Experts of a small language model.
Size: 12 layers, width 256.
Experts: 2 picks a token, a softmax router.
Below are experts of layer 4 (counted from 0) of a mixture-of-experts language model. Rows are named router (the router's row for the expert), gate (a neuron's input weights, with its number), up (a neuron's input weights, with its number), down (a neuron's output weights, with its number) and show model dimensions 0-63. Each number is 500 + 40 x the weight over its row's rms, rounded and kept within 0 to 999. Numbers have three digits each.
After each expert's rows: "comes before" lists some tokens at least twice as common just after its tokens as in all text; "gets" lists some tokens that make up at least twice as much of what it gets as of all text. This comes from a sample of Wikipedia text that the model never trained on. Tokens count by the router's weight.

# expert 44
router:429540554450516453505467483459479474494518506456483465459541526475517497449499491454509503463480498466515443488541533438462502451491467509462485515575484457457465517455574486450471581540514577
gate0:511476502472528509505468449592490487461522438497480459421444571535498547485423521540480424534449534481465541514502530551457558542536451541460489532525490477519508492532501517534496474513497609
up0:527567485446546539457465497553547461521498464515468425506435500501569498460429468525505462517496530516462515537493501557470521495517481470529523561549491473504492569462439464573427522595567475
down0:515489459525487518487466542535472450488539500505416547448512592529496516514514522514533475470519525517457535457458532428533570489611545505528477562509487534537519484575540508494541479528504477
gate1:500552542454490548470547451493520493524480549485493451560458425482509476448464470468479496508516493463499484546454476519604499526525591548547539540475450433459485557508462459530516554564464522
up1:500549519519574514462526443507515513507515497520482478524478467461522450452376453557463483531545502524477559508489470528518494498506610572505587483516422467534458523488445503480543552536510534
down1:496548507521539488520476420424461532529510418541534504559529499435425428584529495550527571555525517469532526471479517447492617472565454546482512467514562444471471422389484519475504492538475561
gate2:489471469520456539439551486579466550491442502458495544554542482625486462470535512506510523554532433527478527421563515504498432548546464477490496492461489533488508548451537465465517537572502483
up2:432465539448488504490518531535442496458460509415513554555579494585518450506509521498480539522548435500532477405526533484480481526510430551503477539470478496504528492467554454487430546501563462
down2:550554450461492465472473482480521511446400467539561431537477469503515474468511445536532449487511448520521501525492544509503477463524394473454438494429449518501469447541548449479491556504563521
gate3:543433508551473447468510434513470538521546482560484396499462542532488508506555524475499468507562449485543545443521539592471489498457592555546514522511499539530491561500443476520511539424550552
up3:479520527497498486519483453540475537504534535528519447436402516509504445492567559450493497484520510488521439457522523558439466492499522582450450533512507485471473488473465447461524507532539464
down3:535483468514487537433486551547502500542493495455471511494572463498510551482524526523455477466478457539430459590462494469425479478462500385458516486497463486447504562440487452452534430477543489
gate4:436465508581542458483470496534494394475480480505458518538509470502511468532476493487538532503479505463454551536446549477474462478474492478546467561571534468510492511546539497478456472507556460
up4:455525534503523511499486500487508399534446482505435476489517554488532479492527481506506516479495454497469523573511569529467477515525502505599479599496504528476457462487483485355520475499574454
down4:583491518463463497478504502464497482474538560476532530482557479472473484537469489567508472504491543570420474504440495473503527542508538484466489439466496531581558528421546553508544484503457464
gate5:496519501475562540476496551521463520562476547480512552575543462539530521489477443558478464486519517477532520531502483481555498544472445479494582526456529498526506512517547561501458495547513558
up5:440550543552534525525529525513463540550460521445483540536437521514521538513473500535549523493562462537573462523537518438456480524508541469524618513489525535480470480528529519490502533598562511
down5:435476533500566541520522476468522516507449511518483528477565522507429524501455525435524478524390482510496467508588438493484445527525467529513507516526481540445528574476512473534483487515525458
gate6:503489459459543510460528415508526521444548524452511506529480497463554475542492443448427431567530490477504491480479459524508539611527541578516476484480480428531468556513496490488525539532574454
up6:541485459493553491499493440467531573509537520502609493479484469478543486424551497461465479525513400512496541484568515438565504523493513561492487523460474482522550539479492441470517516570564429
down6:524487497441508438568497458453497465529472487513494563541485505515467378476520533510481557497549539555473539493507504489486660478495483485444495448506502498543524487339458530489512538486451478
comes before: " ", " \"", " S", " -", " B", " R"
gets: " |", "-", " the", "|", " The", " a"

# expert 19
router:449526520534482508473473475528515526502506473501478511452577527577528499477507483538438539518459535522514539498544548444496531521506518534494484531467476499557602428517506491521485540424510435
gate3:499456512482524505565522506444549488453471470507527467442539535508517563439547501520526479515467467592549497433528556441486459477450567506503504510542519514550562483493475442561488534545546498
up3:439486532568503513528486466448533502504448434465447463526533520603566528439498534524555490513455527560561492491520520486456455529423493511514599562506528544545506498496429445523485551506535475
down3:446524560518504479551555479558534482540498494524476511523517541473522520449479507517531447490518545542501494489490439567477453514515476500535487545419419448504521520414490530502464489477470444
gate4:448490518560536500433529509471502486492510451486521446424477555515488506520499471556464491566496466503511543526461543501561511472468503491535505419531531473446541488463485440543437558484451552
up4:459515524582481510480504484524540510509423477474527469506460509529534500460572500504461544646538466534497493469494510494512407549527533528536517502523507462436581429494472402550432538491499480
down4:470454565469525503467480492483477382460483496490494481509512548479467520490467416435512481494525456506539572536511547449487450487568449501473488475479511459528497475502510533481526526520476484
gate5:491544494475535517529477464522477547523476464559458583490475510450613475517528519465499390477516575554495493561420557480506522498492474526421532522461409493475505448485510436456549479529540466
up5:467537491495510507487517512522474536522467477533430542529456447482629504481475442446480464538525559505491507496433557420467503514474533489503483551484492521442536491497462417474497536518538480
down5:432477514557476572434442481475465544579441550480419567516518513554464543542480472544496413530557486549463550503449526532485503492558474504489503538449537538490499469485554480541403520495520529
gate6:499495480491549618461539476529466510487508531506528467438552400521522449530474503451469507488496474430542538446472477482521470469452482529555441507504472491533399516482544509545552465489532458
up6:426527451517525540502511378516518578406489477490486451492541483565498490514567509509521513501546505473555505485473544508506427437483467503545506557522440501428533520546533466477493488519570495
down6:475552493452395467468534477522504563533508479474525463496530472460572568599532537528552529418510442465493477499476514513541472472536493551500504428478572525527517494437533523473481494445460443
gate7:464479434454511507474490576480568569469469516556488516523475477465539455522384462469454463551474569436533506513502548522500472530470476475510476439457427559569547496517536503518514558478511515
up7:524509501438521539443484535570528529493456533467495584475484533542494495506433497502475522486481508458446535502545533504451473546450494503494458481484449548583583411499491460556490537474507531
down7:529497505491476510519501432514517469488515481547419517463511476556485503435397478489482516526477598508518473531568481439518503503486408568529526507425482482437495480540516476520535484545479495
gate8:466442523498504509460511510554457510468540487493605483500570501466590479508520535431483479558425500552532556552504521510402463492521507496475455500465456513506484514444490521539506523554412507
up8:479484495436494458481483475477562493479526473510470514526495501537542440516565599445546477526476503526536486548500585554408489479548561504535480529525453491529565451504489469483482481501539494
down8:470577522502492533464550504432455457487484484498431499479489512493573557460517516458563536537487461488398482432485467456570465452411524531454500529455508503528538502476559535504504478535482562
gate9:482586445520492522479492478573466558532446482487530458487522583561528406503531500477514439521458440493565545578493552527499488459525538462492435475479474562539525461498478469506588450463500471
up9:513575522515491441496456491590488563474495527456543466474516570528493476515536510438463510503506447515584472525533445519463468560526529512486458426478468528510556431545409482521548473543509517
down9:578503464485503503496458402522522511526492576556473446508491561502534442479597573477436502426509468470483457472488541499531540499479503472569548498565563484481498511561515527551509489518527505
comes before: ":", " to", "ed", " by", "ing", "er"
gets: "ing", "ed", "en", "ent", " by", " own"

# expert 15
router:542440423563493498546497509504467494447476501551534515448532484507469525546476534468531531490521577550501496522407452465412478576505492579541429546507422525478515533470451546544518443494496504
gate0:457452469536529589513525398519548525535516511540614499484497537503437526470580512494554493517495509422490474521502508487500458491532450493467506437510435521486449496470534558480464516546541504
up0:537495543542561460515492462548529476460497432467528513503518552510435506472544502497538489493492534488456569562413532450472456531447493469486577502522432530483432497533540529484508447492532483
down0:513498498589518479477468518540519541502477456414479529513514477474528534546525436497484535466526452497496563478441483516469534458456534489462509478521477474482556484527480543421480631452477522
gate1:482473474501597415511506529445548486483450486518522512483485515541533495493484448454518488547481540493558520518483419593450514521554469469513575541492518554544538417476589499515485589615462490
up1:505480439557526435539507506517480499442488495500545461481538531532463484488514465453481452511472508533509486501451475591438459522515513467573587545542545485568487474499506501537482502526442452
down1:533488521482449588442449417466472488528454500442480530554562492547551441494534502485501468465499513515457521525509503506539554491519546498401516570460492493469511510519502487508557418475456512
gate2:502506535517531453476612506460537400464418431530502458582465467532515517467517533438556470538490546533493565554516517494480467520530462503495531532557473533479502554489487520611493496506535564
up2:582412545496511526512523505482471477500509426542500457488470450446461531455520572494561466493482548526484574539466476543516445571503489532454561536563469502585467445515482605575526436479509504
down2:486442521482512484527509478481439565486563421536516488546498506524454578518521491420466466486529457486460525442529464564412503436509502546559494502559447529468561535442509508484476509461503497
gate3:496453448498533560513550528467457453450540535545526549562535545555536472519504485508477468554411488466498529529500498550524509485581509532513414479504504562539492473439533495511497412495556486
up3:481427468478508560507560491547511531434510525460523516506545549545484455477447460511492458530490543554478513490463489508498451518534505474505491551567489584502516434492524583518540463560521473
down3:466525444480397473544483510568492480498509512475485497533531478548501515477503434479433521589512425530546528470430456460483510462492561464530484500460496457562423494559536530549462536519441479
gate4:425516481451526464484470405532486487517374498504507508483506452464572482481500515519595523436501497506501512532500525426468504452495508463440527527500514471477413503490517513512576491523465543
up4:534463499479509514545457480528490489545433487471452485503469478438512515434563463506554492408422541532543475511417521509478383535512595497526519527527539505568447456546451521576579552555438550
down4:502567490449473455607522497513512466503452534478499509458529532523496489505487516543485556484558475542535575471440508532522424489489543503598579535603548411555557532493572521518521540516467543
gate5:502605499495436543542449449431456459502536516485498558495374510485485515450425456517554512483523491483477521522489547474464476441567529507544528450512499557446468484486552507452474460576480453
up5:474477454478473542550481445448468497497488501535439527496482468541494521471539505493591518486577472546500562567468486493434439490510569486556446515540506513459475429524500493567529567477569529
down5:499580546488506462581523500418538516480525424465439597495533502488518540581521477555442529458492523461526420485468538469455465461486437520496423499434518480548486491594487456513423514528584498
gate6:444480464492507507500503489537371440512451489535607460522501533474498469510446528439434456476468508487514513491541539493501487445463495530519533452539498573484481418484543381568492489563553550
up6:495491456540461485503490523577438449470472495518540479560483502444457497441454547435488487463506507495557465543488511517502415451470538508498530521541466558516488435543523454522473571559492505
down6:491441395506486529508510493531503442542624530395505422503592544464475496491474516433414473499581556538429448454490532518532524438524520503561516489519527498498521510445457474498471593457528523
comes before: " |", "%", ".", " (", ";", ")"
gets: "c", " ", "0", "b", "ic", "ec"

# expert 14
router:552498421403444517493522481426466514502481477505479514495432451556469493457524462481555427537461540494498467580549452515507470492516404486518471537473510537558490467429524489579516487481534525
gate10:502446453491535518541572512538470503515468497554527457463525535566474503483572450476500453500465527472559546513591508433532467516473483586535452461448482456503432461477451516479545500468459456
up10:469484449510539494521541510503449547484511495569500457518527480472504519471483472415486502545475499570482505476490458514463450468560461496482484525509496471501451496517527473543518581540484530
down10:525477450424539521513585453403629510508455544512462535473566474531465490515476496545510460503463471535452538509536490528511559488510436555504498457479425473528558466470601490464502596522459373
gate11:515502520492532451498553594505479429521442471450523543427487493457608492511493491533540488465452440506495490492483471443483491440459546490468524486477502498463487516446495443537597457501512529
up11:499516555469540462510546589500429444488494546452472511529474488496495488530440507549558454521443503463599487490507488447564498427517471538533489428480513413466457517509531442504549547503519554
down11:576494511481541512509543465520435473511567509544392476532467427445467471545520563544506487531491456548462502462459496499499524469477459493507442552519461495480438471479491505482487518473532507
gate12:499469613491538497481491587559424422438481503475516528483584509526546493459492498578546462462440530437484480544482460428553454455533505477529511464543444570440498532464498543502575565432501577
up12:477516573567473484530536517540452435468534487505453482507568511498514562483540455510517496491434531446480417502499492483520447498538444565481503477584527492494518490473567486499605530461543548
down12:456542550535493461556487537476492492456542457508506458462553501446476540490487502501526553566521450472529555414524531525487509469532412522457515566514484548465482520513525558501535497414492496
gate13:491544516553523464472477558499489496518509542438544476547495500482474515552518485538525497538482516602529506499467519541501478478498432509554490510562500470481517478488481396444516440477454489
up13:463479477547483480543505543481565560563501474460516452523478499490440552510515445531471447553525535524547442488507543532507498518449453482548465434504529479528488474538503483475484479503506471
down13:533462455492537443482521519573498548446576464512537541572501507472509587470483479487393467480509483479538523514478511478493473513466527571429525448549501490527463538515500546493515435455484566
gate14:512494529554545553536567575473432503551446476502509472482496518516570531469532542535499467519518448478514487559518530532489429495514489509506528534490600432498441461519492472504485438463501420
up14:464449503590528469444509529483506511576459404499458509530523441532552586469482477529497436525509439512529522507488510574461445485502481565512493546503568458512482490521489433528559459561506486
down14:504483480537538520550483456436504441429464465534541516532477474490469451508503622454458532492603559573545459481479448503526482534409521502403456500448493520436506548496489498517517479509480544
gate15:509510458546567462518556448498453487487490539587456526473511503474565443441564446502508485478443530486488472479503488463471457466450499530429513445528415502480482497549528460480513504593506484
up15:455490532572491491452600474475464519476525541575484552463512447498471519471580499494518522505474530470502502490542481505458447508520463509509554482518470491531493478500508503465522493499507479
down15:592513459505502438504457438474537521477528487553482458531453479486512469608441523511479432491510453482546537487556507491485532556504440474515484476489488423532525475486497552498542453535485449
gate16:457499523462496506410525478547493514494441494545533452508482528518519517503477524580507438500425511539457458557505558494515513498531510545507485468504544538498432482505542461529480475582471487
up16:557487504519510484441499524497558523469477476517533474528486463452505516519410513545499467478474567560509512589464508503434494509526481509541470483513454525490488504490488528534486541495551484
down16:514518508519425477560485471552482443421498518520549513419482472472406509453519490527496552472504461509543588524524497487516536461452493479529530423474542549484538516546563458551556461427449538
comes before: ",", "\n", "\n\n", ".", " (", " and"
gets: "ia", "a", "i", " known", "er", "o"

# expert 25
router:513422545413499521496433535468485461506572543461507475492518470542566545445489510428494489449504537443570494587522508432479533563424554499466462467479525574514467512535507508523466501548515471
gate3:542494443485502495483546455446540452474408464456482480440495458498511502415485489502415421533514482452467489576512481500486433453482431528521480523457519479463469493511512488552455502530575535
up3:489495431461493492460546449447579466516441566446461484416449488469549463480515466428450493577525452491485451504470479421526504447399475521543492515447523504429441435535532475553510499552578523
down3:533518503590479521510478487482549486517521489500554486474491492503502426518455537529450446537466507515462423560505427459473501458491514511517527476500501615508517529525522431506445462423466432
gate4:565439468475482496414534458447537448554465532447533456508481490546541537441515451534465524532464466492533497582538486485523501474494490508534560458511557546512484518507494504427482476457499425
up4:478450506511457527515498504487475515535472555474484456470494483548523459471460484542490481556438478536535541558535499503556502443415500507528501501500589525470480459511452473481532462540507433
down4:456447514572483541518561515517548504487451460563506477537542488499484463478489459510465565506515444467529529582459487436526500446543501496509523488475490513503477460397530461485480510529473452
gate5:474551495510502620490543556471498469496450512519537455523582468430500509472490450502606469501437488465477467488503440547503512413539440568486552491489505502476452507530488471448491488488497507
up5:476526475503500503483514491484466467511487501486508401522551488591519493542481433435562525529462521511516436492511426481503494440452450569556554509519563498482470500539537498490505556541489539
down5:536497450503494486570500486514516521531482511514570535481536509485466532484564439462481454534551476442598481527500515480518617547491519492561574530505566556491493506501562480542476493535477522
gate6:517465522465518453534507495458569468522484500443474505442542448483578506512493464509461505482546492615518462458501500497463442546420528531520510461462500540409486485512493491450455467446536477
up6:546482485554565459491527534501563478503485507494568485469456519456493455549463500609428480493484532555485452572504550501513421474464511505539550516512562517488482525452496492482478456542509501
down6:495451472517561542509467465514488477509521409518403506534582534478492368561516465418471567475503539525525488461506556476492498516511485504522496466556446484487493535502523502429477547529532478
gate7:517473528482498471481506575429520427513516507507387480489542508620571562537477493495492463505494433522523579548506524521475475443525525474520564537539521421568558534475539520447474492592484498
up7:573503546529493507487505490475541461504539543505434454484513459549526583489455486457462501503483471473545556454508490564463536460542543446468514515487548426539492520527469566451536533540473495
down7:534481530509554489495480462504532475447590518481472438474513515512427516603506478437464449455505514443528493519624534510470471462552497429542498456485485474519481486543489477517512549492493521
gate8:494541553418494571504510490502547493478464536486553507479500460478487553498495442490518527463487462503570553528469447531538453544451491503481431466480542449450533458460511560444522539495447640
up8:536474554477529574561504424504581458500475522503551411422535492431507525457471474485538473473510481511513541521456488499500453506450470436546405455475497467474565473474499544505467507583524574
down8:511465465517506566563398509537532492576433462511541595542500466520486424521465509545519523541509525512474508463513559472477509511480541486579416471454575462486541431503529456489437515571539544
gate9:505535441511539503471542546499522547501417533476473474405485469442552531522422517527430457540507507466505507546525432501484464500483465524474597563469536523467567513477465507518459523547494529
up9:527535543533520484464531570489596524484513518535526467418556543481504510499451540442447504485523543481526519575486548527521496506473529491481542519488561550543526435521444486547439494463490502
down9:528481527479458551527499440547498485454471522537548529554489516543545419500495469444469479498569519577504567478485546498562480494527548386516488536495525438530499482545447433531461462563513455
comes before: "ing", ",", " of", " and", " (", "\""
gets: ")", "s", "ing", "ers", "ow", "all"

# expert 34
router:525512522576494524544479463536502468574519523424525545519453452494521442553492483581503504465484497532510499471536523489507506523570463503524443520524437487509486456516496522427567563554473455
gate0:486463503498535462526478542461511455544451493489504484515480403503519444543527533486510495471525529461556543492560485532501432521509432574501474496540504572548544527501476489451544451539508549
up0:501568512461541507527469496453477485583493522513534549530513431501511481504542525492437525453504494463518527546480466497553418508513460544574506539533540598516516457514483460492567575635546550
down0:477473535499464504491439539522522496503584490488485520476461500469536529440523549506542534505502599466509479484558530467497493505443472521515455443501433458481498462523560506549468493535527540
gate1:547506465504495474505479508567481507553495543484478510466546481535527492481515450505604570480525447510488482489492516466558497440478524505507554515451482456437512531519533490531593473490521508
up1:558490481566524484523497555557548488527576484476461452513484479558473517452531459531585550548473458508479478525553431547526481418534471511522521536509521488498449522457533530577507528494516375
down1:496499474519450483545461532454504569490475499431451516568447475515431511481434520522491510533452481497436496475545493529531573509442538539519473541494525481446552416515576511456486516489575453
gate2:487428438512487557549504456476570479496452528497497543476445478449493469484475459484564500564549490562528506468472469471510484436494489551439536548508516473490534454426520519494496494489567484
up2:489471444528536527518525490497517541568441500506517500492454460443474441488474482457523541531573537575602572480389505408497524421442510539441539466502476535456496520458490525485559494463492548
down2:473456423524521522510511503515517519493537524490534466442486492489474462486540519468496489453466463516466566493482526601530630467542531554475441528562509507542474518524473583470428486508488482
gate3:574503483510482521482476556516451501495428511481515493519535506507494573464432519496508527532469496532475566502478514509509496553513540482478566437503467499479469459540521552508423496487494435
up3:497537520497470544487462449524448512452490523458485524515536436484538518446420470506453533573509452505527495544544483534539466555502539495449549467528443513489382504583503532454483602483458445
down3:502495501516484538518474491512611456513514537567607462516560507507475473562460460490606559475424516535516560540514477527522507447541477572481475555482519507498499593479424531452472460486494505
gate4:485558551534414453472515465444479500416384525491574510474462461511493524461536434535500478554484517513526528455526521501501505507434525457467477467553508523532447474501473463570490579601531472
up4:471551544521514505509518520509483438435399462457493513492405474491461418484543413551474529504530480508536607518537526446448509531531481482474427485545536522445412485466517490515519592507433468
down4:502437550450516549440451530517544540455497536481492470549539505475575509446470499517574494515451511469431537507481554502524421484543486526570494515451534514464470481573531466437510466467405506
gate5:520524479477503498551567535501492479439532488541539512507512567508590470494539475442486490511541455494433518545486491497502492537471530403485509462533482506500426533542540541443524507431441538
up5:523531486497524477526527487553538468512527511481526504460510502481555426460562479476566539532493483513402521542489491475482541560508534468471505514560475451503431486513538511405521568451477495
down5:505528510488521465516510526525486449535458493612495487475510492539483489559491506509512448458445474573509480564444498444487433498495543470491554441484447461523479494484485449447575480484414486
gate6:537526529469528414523419503559514416534476485467494516440476470447457469544545483415551463489437445498511505491467447528484441474406469483485464548480469475532493465593497416469493479558471533
up6:487535510512517449507499480535467458528480464517489530476467447465473537535496394404517516462518518589475464537496532522425460472503522575468434522535505450549457477572528479514515563542470516
down6:449539547539402546556461537480437583508492449564459456474523555546538475551497541469514515537524529540423493495431552432425449529473550524516524464517502502452447495495489544549475468535541518
comes before: " ", " be", " have", " +", " •", " −"
gets: " to", " |", "-", ";", " ", "he"

# expert 12
router:551504503443549569477555503507530464471548453562544486565502519501467491529507511506461475495476500499489451493469454515552458502473437591602532461461447504466518485486509534534563491531494442
gate10:495508515598460565465522526427487492471441458539490501457501480458565475465457494493408511574495416504533515529587563429486527587565462424523459473546504509544451478431508523561564536531504503
up10:541542551524520571500525452486456534446454502508467463529474490524520466444519487529443534452473559500541483496593574476459457560509476389522457526482494531489464519484464524515563588459485504
down10:566520529539509484443479490521491481461545502437525481458493473499479506410515477483500473471529486505491459499518570530471464597509514544496544551572472521529558460495442539469500449469511467
gate11:465499495509561457506484519517525429497582513525466478440587479554450457447503533491498446480536508549535523495520519484521504464415436525506458582496486526459550451554555589563436509491512506
up11:494465544538600472581528488453430528440419505507493479541588523498492478449533483509479499494489513544512534477534529509554463552451567458418496569567502546509504507541431541476548528489485502
down11:499529446487466539510510430528460549504487520624548556511524488558496468508483496512542536501460507554563506503486513505573471478518481463520484508537534375524492480414502531559506520453513453
gate12:500511468523512525536575541538502475458464500494525518426515499483519474470429454536530545426538382412458560489453498475542450556497539423548436538477503528495478454408532498450485561553503551
up12:482516506565493512484463546532507480440495481579566496466541495485506443456543444473445495450523451486518477502473578496473475553465505461526434572495518499555531479486559536467507516484542552
down12:483467466566499472516514572477495497477417469567527505506499535522530556424511465502426447505513552423458508575537473483481572506454538486528485559465540464579472488501575459459464527461487534
gate13:488428569491506497509447485428506467425537505514490489542508537503548458500517458500499568538534405488509527508535530550489503441468499470545475506476512499494500477533555472532551441463453566
up13:486413583525549535490447447490467526409491528444433526575544469542554516513521473490417573481535448438523490485524520545481495528448509503531477548483520500502513470566496490475593492531503503
down13:549497468475521536494532437481546463545462440441545441516530467508518557513473489519507498502509571436583502518512473434410375509564525510474452547555439436487515448528500444479507570471482480
gate14:472500494569593517513579552486479460508509477468544455531537530477516525439486548461526458570561502550443474461550556399503487536426439554559491499555510508485549465475471548475411505584522506
up14:501483520569526586471449491470506471421459417544529578506497491453495552497493562458477543556511525521501500514518571430541513506458420473548458476602506540513453464553503542428521516516493521
down14:544554515483513450500469483472508527519498441530589485483534460490520531465562489447522541520431488499470446571497516506504528578479451461525519541477462497511521484459497508547492472451502471
gate15:479528520507534502576577512481479599513586499531441521496536538476422535493466495461445470494488593483512503506477487505460489512499441461463466486472430544515504520491466508595451536511498490
up15:516397538508515546566494517474450563472500452533508491492498580479514549465483506504454510548511531514496519475561494508453464579507511499499490458545494539507457539484470510483542470526463470
down15:529556538482563487550460434545488519466423460487473576467474500493477544469518507485493501497518519508557558489507463521512567538535502433441554496449491420484505527516428507511503559522552577
gate16:505486431551507521410511503506378446441527525473459515495521490480516520545562418459483521524399496538479418487485526553468479445503465488497432534495513508484495525554509562492516555479532523
up16:516460480537513534487431531536450480417492508524434488531489495565516481474588467458468523546405494540452483469478522475502508519565550514467464498532487519522470535579455529487596565521514571
down16:545501505417535485532495429454569572568509515565565497531488455514527476565505483494548448473494507504470508510545470449620578569502488485435543475490420420475533500485481535464467560525441501
comes before: ",", " (", "'s", "\n", " H", " B"
gets: "a", "d", "er", "on", "ie", "o"

# expert 17
router:401478529548488544487505496470497541544507467587514530576496458508539558491508553497499512450450518467422472526508535585495503525563534480512447448473489552472511495535533491495571493473518537
gate3:422565481509490474577517554565437427477564464504541540520465467531501473507520500443517477447497531479515468489555493466481474536505524502477565602454508582493462611506546457575503523493447505
up3:499525520549470567504485542548476473483546466413519491453471484461486480505513463462492452427521501444455456498478495518470502479465557440438575511478543483449461532497560501568503478440461465
down3:512540544553544441518519528541493559537460451515454469464488521522460452521526453519603458461541513547475495471531474533495435525511453532521577549513487464489479498467540459508485490524427402
gate4:515616542568523504542551509487493530463499429549481473484434585521551496469500467483457523504510440452477509547566483493494489494478514415485494459487543489487569484445516509528509457521563456
up4:455547498532540579520493500487418578507491505446508487535470517476501575467565503493485485498449520509489513501517472458530484509513493377488524450530483479531523546478481453479585466475442536
down4:518463490504454484512491519441527465518474488490519481461514474480532481530499444435405496495538493514461506517582507337517557575587474547535482538452514449496458463545466470545457411491565473
gate5:517512539511451517448553508509450462501476504518500475520461462546617530535468496532533446465525493525490509503493448503485501491479474522504493442482411533468490490481498497398576470522560501
up5:502483533512470507484564520498427491515500453492539507475452502541560558441555510446564421444481511493473481451477494493510484474503473539579463468529468474544484438496479544463574532487527484
down5:492487489438494531487477512467575540477463487523503535519441555522500477471514558463526493487478518524470546462435557481499493485467412552517445471509425497549468482522564483438554546518546523
gate6:497525488533541497439535489462523495471553526542512433544484455608521488501531470463487554510556501485630456497481491487457493391499490460458434429491543457509560541504519489523542579556478473
up6:503565564457469560485515486502577454501509490555548526490481401529509446532511549483484542549484534514548479456466487480503529499523466432499470472490544520529496472537546528498548566510470509
down6:482436453505542476559389586500512435472589520501457448473479544530460510440463484538540500445536574534491516489494493515520608459509474488453511486567530426512606416538470501498551559474510412
gate7:411473601518408518439573593502463479506521499475459495518464472506509464505495460516465541532503432503550490497484554432516516550456458494475549476455472483505496517488482551510542459483448543
up7:428565549589449513473484547551498458482452507556546504510496532483500486494505483537552573506533443526449536510528528535556476523462518429558525471570489546502426516439480534466530520496576516
down7:552513476491492510509513515543503551470542493484521460549545511541499525520522538487522534466464420537492514525392422492539509469498474553460410480491557476445509478488539475497467500567480506
gate8:515442474488533553551493497529507525618475463522467531496438454426484482467479540525410482552518498618584513526490423508501439544522522539455461434516485471460471510468440495444428518499463560
up8:415489468451525499527495501571551513582590513524473539547465518459466497444504546430491504540489527514488501543517471439477497470490497531563562404482453471523533497516444496523468516421338466
down8:403484477471499535481469511520529572495519565448511471465462554593445579465561517545412529452531524498503534498504487477494432463489510584517558509521476484418496449548520536512460485530560528
gate9:452505463536494547516503526605477465491452486526542458440491517527521500469461540463576497545446524460508481561513474561526414535516492514538524534513489499486433514532465465593420518589497538
up9:471487508580490471547480486550498485497458490531454477499510476482532538481478549520603508509435550449524520590529447491495493512503472476533547482454444543545494536510492516624489525589483534
down9:442528518486478492497479506465477583514439510509613575550450563475534515538511513476497535454521453482502567476450526394500592558538525525463460507459488497480525515455512525530537478480513551
comes before: " by", " in", "s", " on", " to", "ing"
gets: "\"", "th", "ed", "ated", " up", "ep"